{
  "d_shared_expert": 64,
  "routed_scale": 1.0,
  "router_z_loss": 0.001,
  "n_groups": 4,
  "init_std_router": 0.011,
  "lr_router": 0.000803,
  "vocab_size": 50257,
  "norm_eps": 1e-05,
  "tie_word_embeddings": false,
  "batch_tokens": [32768, 65536, 98304]
}
Below are experts of layer 5 (counted from 0) of a mixture-of-experts language model. Rows are named router (the router's row for the expert), gate (a neuron's input weights, with its number), up (a neuron's input weights, with its number), down (a neuron's output weights, with its number) and show model dimensions 192-287. Each number is 500 + 25 x the weight over its row's rms, rounded and kept within 0 to 999. Numbers have three digits each.
After each expert's rows: "comes before" lists some tokens at least twice as common just after its tokens as in all text. This comes from a sample of Wikipedia text that the model never trained on. Tokens count by the router's weight.

# expert 103
router:577500470503487493516492524504471463524536505495501535505529504482491512540483489508518502498481465501457480515566485544521516459500440538494549497437461525485483518456445494507509507508501506537452481482505498497488461519517470530545525460490494481552522483543507518504511538438425495499
gate0:453480502510496499511469480531511510521537519494506551434500520517548502497470479504538517518525528509476481518515481545515502518490487533502505468516524504470495498489548506502512503477492531452471516481492490504548501506502476524509538485508518493528511503434520506494532488483499494465
up0:509458516516499516497545528482486470494485502452498483515487482514507517474499498479513505476506488528465541501496527476499438435533530479506486525478516533527445493522485490527493497519499462460504468510508495502522501476496473505512457555478509517437521530541499471491492532485534477531
down0:473496511478482532518489493495478494487481522470496555508534507526530522475482520515505553500455529511559491502495495509456491522508536482456507513484525495525501470488521492504488511537510478520495485474545511507536498537500495500505477430440508464485501472505480497513524504486474505475
comes before: ",", "\"", " of", " (", "'s", "s"

# expert 107
router:536509528511491486476496492421470510460505506541508456514527494464497500523489505501545499573484515529507432510538502497503489510475524503494448482494528519527518487504449525506513508500507517524472501460504496494489497539499506433521526469500494485467510544469522497511504499497547496543
gate0:417497502509496495539490459522497494486501493482491513456496529495512513492496477486517521525504527530451467507498495543509522521504456518499474510545547511513503503523583483508507508484506528468479518495522474508517505531469454545511517516505508488504520463446506507493530489502462486463
up0:511495511490511516536534527484485519483474482465507486506481503523495494464502505451506486500493491550459532497494543470503483424530498466521484543497548535552455499533523479523476485525480489459476484528516497507508518512474454517492486564497490523420520501521505492479491514496516486541
down0:512496552518500510491497465510484519497508530483512525503487519529510545476527523507538561531465507475526481503462516530521474518456514502465495499512535494520519490521526517533519513506509497549463517466535483505499500515490537481488522446455504515499512481505470501494528519488458467489
comes before: " by", " in", " to", ":", " on", " for"

# expert 73
router:484495511507488510489520556533478507534473497513475517491491506463487509499497495511510513463564516442482520514520503512555492518492488480491438489462509514504505480475453496497517511495502495585481504453522492506496517474514494548516504502498501502525464500474505504515506484450476491481
gate0:430469505516494524519496470501524479493504507500492530446502532494550513525479486511555507501503509497459480501515486540496508513494469531507523490526559510463505505477567487504507497469503536457466517488477493513550464482495486511500531493502516500514483461461501513505557487479486500452
up0:522479514504507485522524520483487496523479505471494488485479478498513504470513509456507487483484449556483538505490535484499470440518512450511511524475522542545459482543494497520487481539498498447465476509519492510539493489500456490487489553490498515429532516542509474487490505479516486557
down0:472489524506489499508502484526498508487490530464474559516509519537510549505519509491480557543488494505526493519487484528489518520497524511434484498527530515536491501508533506524513521502508481557474512471535499524551505493518487504511530448462500505494489487517458497499558518471473487453
comes before: "9", "8", "4", "3", "6", "7"

# expert 85
router:501490480505491504520516522500492434506474507514497570515431479495477501527499478504529506489487510482447510517499496529430442529497469487486485496516510500466465523471489500499506507491507488532467502465534491493516570473518448514501520471504503510498474520496511474505508541508560491511
gate0:432486497517488486522466471515491483499492519502499552449501489481557518488469478511518527506491506526497474499503497526513509501477481510495489488514518516476511510482557511502515511473507534455475510471507463500550490505479482548520520509506520483526497486473502505506533508487489477445
up0:518480499499508482512525535488475475504501501477523490498481490508511508475505528454505496478509449552481554491510534474516447418535507469514479518471544546541465483531500503520472473519498499463450473508509489503519502488476483493515488562486502527449508496540514483483485508505524479529
down0:471517486509458514482466473520493502501491537473485554500504492507541541507516515512519554513465530487530497492491486510483493501465501505438500482513508509534511498483518517527500497482524502534493509466520512511538505477521486472514497440452476486488480475492478507519508498479487471478
comes before: "9", "8", "7", "6", "5", "i"

# expert 50
router:520497557502497511543472515490519513439507504535488543511526503490503502493495472510524508481546522467506476510466498549524438503492498505492483499500477501491486531449487533511502511484501474483502492541477491488511499467509525464509490557486499511490469477510499516516510502458554500519
gate0:426487492508494484532471447490502496508487509489501540462512538495553502531478472493548517519511499494476459505505496546530497484493495515503513496515519498480496511517532518493530500474496533454487520468524479502574485508489442553526520497514519470484498493467503504510540497479496493476
up0:517479514496505499519530517481475487511481493471504492500475511517502492496504485471516485483502474519466540500502545476530460420524522465518516528485525528550446495538477520501496476524481504457486481516516504506521505484509449517505481549496499511413507506538511478492488518490528495577
down0:483494495500483478488497461546527482507493524464470532487492487511521516490510546501489547512444523504491477488501475495501470519487491509459492495469554503552499470503508528541496502514498497562514491487509517538523489488510498494509501458453499515497501467512447475495492519485496485481
comes before: "0", "1", "3", "5", "2", "4"

# expert 75
router:503499480514501492512503549555495485491530505487513543517474498467549499536496468506498507529528502527451574518489484509531529476514457539490493501465520509503482515449466550516519512491498482503489491512453487504528500517514469443486556450505506496526450469426492517487527487529466483459
gate0:427478501509495527509485464507481479503528521484515530465531495492547508487486477495529515542532527530470467498466487552522511494488449522500484494523535497478528504516544493497502505498514527458442529490512488516534504502459462535547525503510512495513520475475493511486524500480476494458
up0:517475508507504491531520536484489490523505510458492486502477485516494504462506511466514498493516477541466540493500544470526436415535512458508487517467533529527457476524502510525484482519501476466444480526513495503516518494503476513499477543483504529433504510538510467495486496500533482549
down0:488502517479465519493490455523492495497489536485475566461513497521500548513525521482507564535489494505531492481495472491491510491486510524441498490510515500520512454485509514542510498511496503535471479476514480516554520500534495508532501445450501486532475479530476496483525509489451499472
comes before: "9", "1", "0", "2", "8", "7"

# expert 15
router:493498548504491487504468491530523480513544503474520479485520508513561508494490491509476515453488523456473504494491501533473462482531509483496479488511502511501548545490469500512512507485499508508521498473488490491503430422474454469543513454502500494509503468521518495507509493505467498488
gate0:438488508518491496514480456525508502510526513497507538431509522481548509479482482494549513516523518516513438494473473527515527521478475555501518492524497498459506518518571461486511523482507545446457532483512471502542481512489481535520537487520524482518510470467490487500528486464473495424
up0:505474506508497476519519545463498470517478504461498488520475481521504506477490504480511505484505460529450547503514558475524450427548511444504484521468543525534438483518492519538502479504497473466492459510506508500509513484507472506488455557471504534435493524522519482492492511505536478557
down0:510507525468468496494485509527495508519507524490479561478477492518505526494496517502502534547472518491497492492485509502508495500485532506479490494486514510520502501507523511523495546532498492557501509446519478522553503482519518477506502428469529496475462468473500509483556468490442479447
comes before: "0", ",", "5", " as", "–", " by"

# expert 108
router:542502494508498476505475532470479495527498502504457482487482507519553504510496486510484501530542542493539503497523495477441460468465504508495555490466512505489483502516514486510509508492505459546458491494486489498520495450496483426514465531495505511484504465531503523499513477459526488511
gate0:454477494509497507512492456525524473501539507467485517456499517483562502458488474506529504513561495503472476510460490549509506481492468526507499498520546494464482500514575497478504502484492526463482526487531489512533504503482494549501517474515514463501511472462503483500538485484511494472
up0:519472526502511504521532528505480490499501497494497488506494491524497508490492509466519491502509471534461556497493538473500462462514498472512496534488563540537440528550494494520496494521499491465463478521517490509530493499489453508490487540495509516437507499535513494491494510483503486545
down0:519504540510476501485507502501509514468497515478470582517488503530527545501521548520485555511502530485532482503458482527495507522519518529429516523497518487549500508479516524534504495519512462554477490453529495490539510496528488486516532425458533498525492488530475475493526477485466475464
comes before: " ", " was", ")\n", "'s", " million", " had"

# expert 113
router:535498486511500554526484500490472495446496501516500545528499510494510507507501498518480502523534490514477591503519495536523479431502479516496551490491491501467438495474525472505506507486498464540452486537542499488533557467499527540487547552500497516527500521529502464494502552448491497512
gate0:437489486516487506519459486479495477495498513487489527467512517452532515506478449498532520513538504538465463493472498537499530535508463530491508496500503507492518483507565487492512498491500529449471511495471464499576477520473488531525543484491522465512499507471501502504514500491500493454
up0:516497489486518516526507536457469489503479484474495490510500489499496491493503487453517481496525479550453538465483541479488472460544497489522499536464530529531484488522506478506469461540484490457465490541488492513541487512481481511515497533485493507440508531529501488469470525499529497539
down0:473488516495489506515503487507492495485467521457440561536505470507497513479524529490515544532454517505562474507476529521480521494498527539453495507497515524535502484512521489521492539519499495512503509484517511495544552496474501505494504451466504518466479496525489481502518500468470537510
comes before: "0", "5", "9", "6", "4", "7"

# expert 9
router:458497514502495509512520488509467507480505504489510457542508477511483496442493487510463513458522506484543562506519488479511472546502504483496509485510545517491442471471485494504499512484498441509503478517485495488528469514499507410483492514508513509474456480474512509506504544524494488543
gate0:445498541506501469489501458510499472501531511460525534462530506460532504486471487480534519493542523531469467515479493541499502518483489516509489492513516492447505496492548480502522496487500532470456522466509501510575485500494465542515528503527508487496509456456484475504522487471493497428
up0:511469494510499496538539537467485493515502514482501489506454488516529515470495508474505502517507450541482533490497530459505468434547502453502490509498533543542476486538502507522482489510512490441459463523517484508503509494503472493501465541466511528453508526542530504488506490486513479549
down0:501500527491496471514488472502508538482465530471478578483516492512528527513503519498508557516492511498525508483498493505496511530503506509469510489492529492495516485494521509549517488511505520560465460485540491528528463501523484485514520451475527490520476470520467506495498475510452468436
comes before: " ", "2", "9", "1", "8", "7"

# expert 1
router:479501503504498471490510569513518529554514506504546458484493520473484514527496502521501505564507520470558533510445491514519481472473483516487511494459518505508489466490511527508498510486501492488488481518473486495522524442531509488470441475500505497504532515460506550505494521509529501587
gate0:438507487498491493498507425511502498502510501494532555475518497468540516479437487496553519491526491555472449522490490547482488517489475499501483497512529496458518493502568498489510516489509536481498514449509477504548502482478461527516504487509508461499515494465509513516530481493476495442
up0:514501498479512501531540499473489481522485484469523512504487481522491491470482524458532483470516477546459527493499542487490444446533510455523486529474534522504472484520510502511471486528492487481482477498521503512528516480501454511485474539494485509425510525514514492486476498507514493554
down0:505499486506475506498486500513501506490461519470476571495482487546490521490512555477508559506461519500547489509466488518527517526503511510447498493509526524549501474507512510516499487523522504532484493482541497531544510485497516484517516454446512510500464464539468504506518501499462484482
comes before: "1", "2", "3", "5", "4", " -"

# expert 47
router:565507507504496512486545488506526521523493502510472568456503489444502505490488494505517506506556518505548459508486502520508522516513505489486504497493454509519436480493454500507506504509495460536474479493563499491528488523474477537513510519486500508493482518513510476497518472452452494490
gate0:412494515501495526502471462495496462482481503515510544467508495478555500508497489494512516538525507531476458498483496536500529502509471531505516506506496503465519468517554497493501500484504535445452493471524480508545495491485475539496530474499516480486511493508507497492546486523488501456
up0:506489506493509518516532528479469470520475493487506510504486457514507499474511519463491486513512458546484527504488527482516467452524493482517486524480509533535464488551476496517467481525499514479449463506504500513501516482508464496493495542485496513449526508550508475480489507491506492564
down0:496511527516472492458513490527510507497510506489483571501487491548492568499483535509519554514493535489525488492506513496477526517474534506439496491493524503561483501492511499542501523532483497559478502474509500526557488512467507476485512446467531492508485471500484495496559479486429480501
comes before: " to", " by", " in", " as", " for", " with"

# expert 26
router:522497485508484501503489532535488506524469509494527500492499513450511496467493498500475503507543494476534487505504495479470543514474447479491497493492482501514535523507469520501515513491506528504490491549454494491466500467546525496500485466495498504508487504461507517506514481468515492493
gate0:430491492509499485523488475493503482496520512495516507491503503461541509507472487479501516495526494546491470495498495560491497502516467520503501489508544505454506491489534494496505492474499520479474525453497486508556477514474454515515541478513509464493483488471515511517516481515494487433
up0:521471518510497490519522532480486488518483500490491509489474475532498512496495518479536506493494473523464547513501526471516459434531533471504490516482523533535468503521496496531490492503506481448468465515523487488512512471504486516495447551477508528436490526523506474486502523484531482551
down0:508505545519481479519484491504499499517490540482485539501483497518517552561489501506479562511471502517530483494521495511480498520502497509437492491486532490514496489507539484552488503489504502551485491471523511497543504536504476476477480469454500486479485492493495494476521468504470454454
comes before: "1", "2", ")", ")\n", "),", " also"

# expert 7
router:540492485514486481493482462530480511518466508510489514510473457507516509474482472505516500501520473476547526508473509462473519503505507467495474494510546505476428507487464490503517507501499480529499488482486494492545482487529500498484512522501515526486502533491502548498504452462523498529
gate0:440478517530465504528478474517510462473534513487515552486503490478523535497459478514536526522555510518460459515496475537527510521506484527471495484515521514491480494512541484524554527466529512442473480494479471485547480502491456507508541512510522477523508495468506477516546502486482473445
up0:532472502490504522507536530499514489492514468480512497516488494513494497490481531456500482496506472538466545486488520479519482452529502466511480523488541534515454485546487496528480468528494485464475468514513506510520485493496461488470471549497489504443509535539500472480488518470510493532
down0:477513564509493494489493466529480515520521481474464593498493515518520540494502531503505557505491486507515515493492477526509494520512506523469463480520528505539520496490510519522508495520508501525491479451529493509511508479519496465500502454468525487488482497501473512504522491472465482461
comes before: " ", ".", " −", " +", " |\n", " for"

# expert 101
router:507507478515503537509470527462479506476523509473507492492460515509467511496500519511470504529468527497537480511474501527526453488526484503501542486522499515522520462504443496509507509483499473485526497515477489487525501437492583498502465531501507516488508530466517479507498489586526497566
gate0:472483500512495504512512451508502505490504512502502528452505517472562514494460487498531523520515507528501481520503483531523538526491482529501509494541524502484496504502542504497520517480503545481466524469481484509556490488476474534501543479511527469525504487456499530506539500474473490435
up0:492481506510492503513496527474478476513495507479512487521485483499503514487513492484518493487507462518464517507499527489486478434526498444496487506477509547524467477514505484527486476512513508445447468539521483493497502507514452495513467535469506510440504529541523476495492488500519484548
down0:505506498505466511538500507533496505508512527461496547489499503529504555485517543510493543503478547501516482522466498504503522506501545519456532483524519510535507488483493482546497493516508513543487487479495489542542486490512487498495487459423508496530464464503494491500524487500464463451
comes before: "1", "2", "3", "4", "5", "6"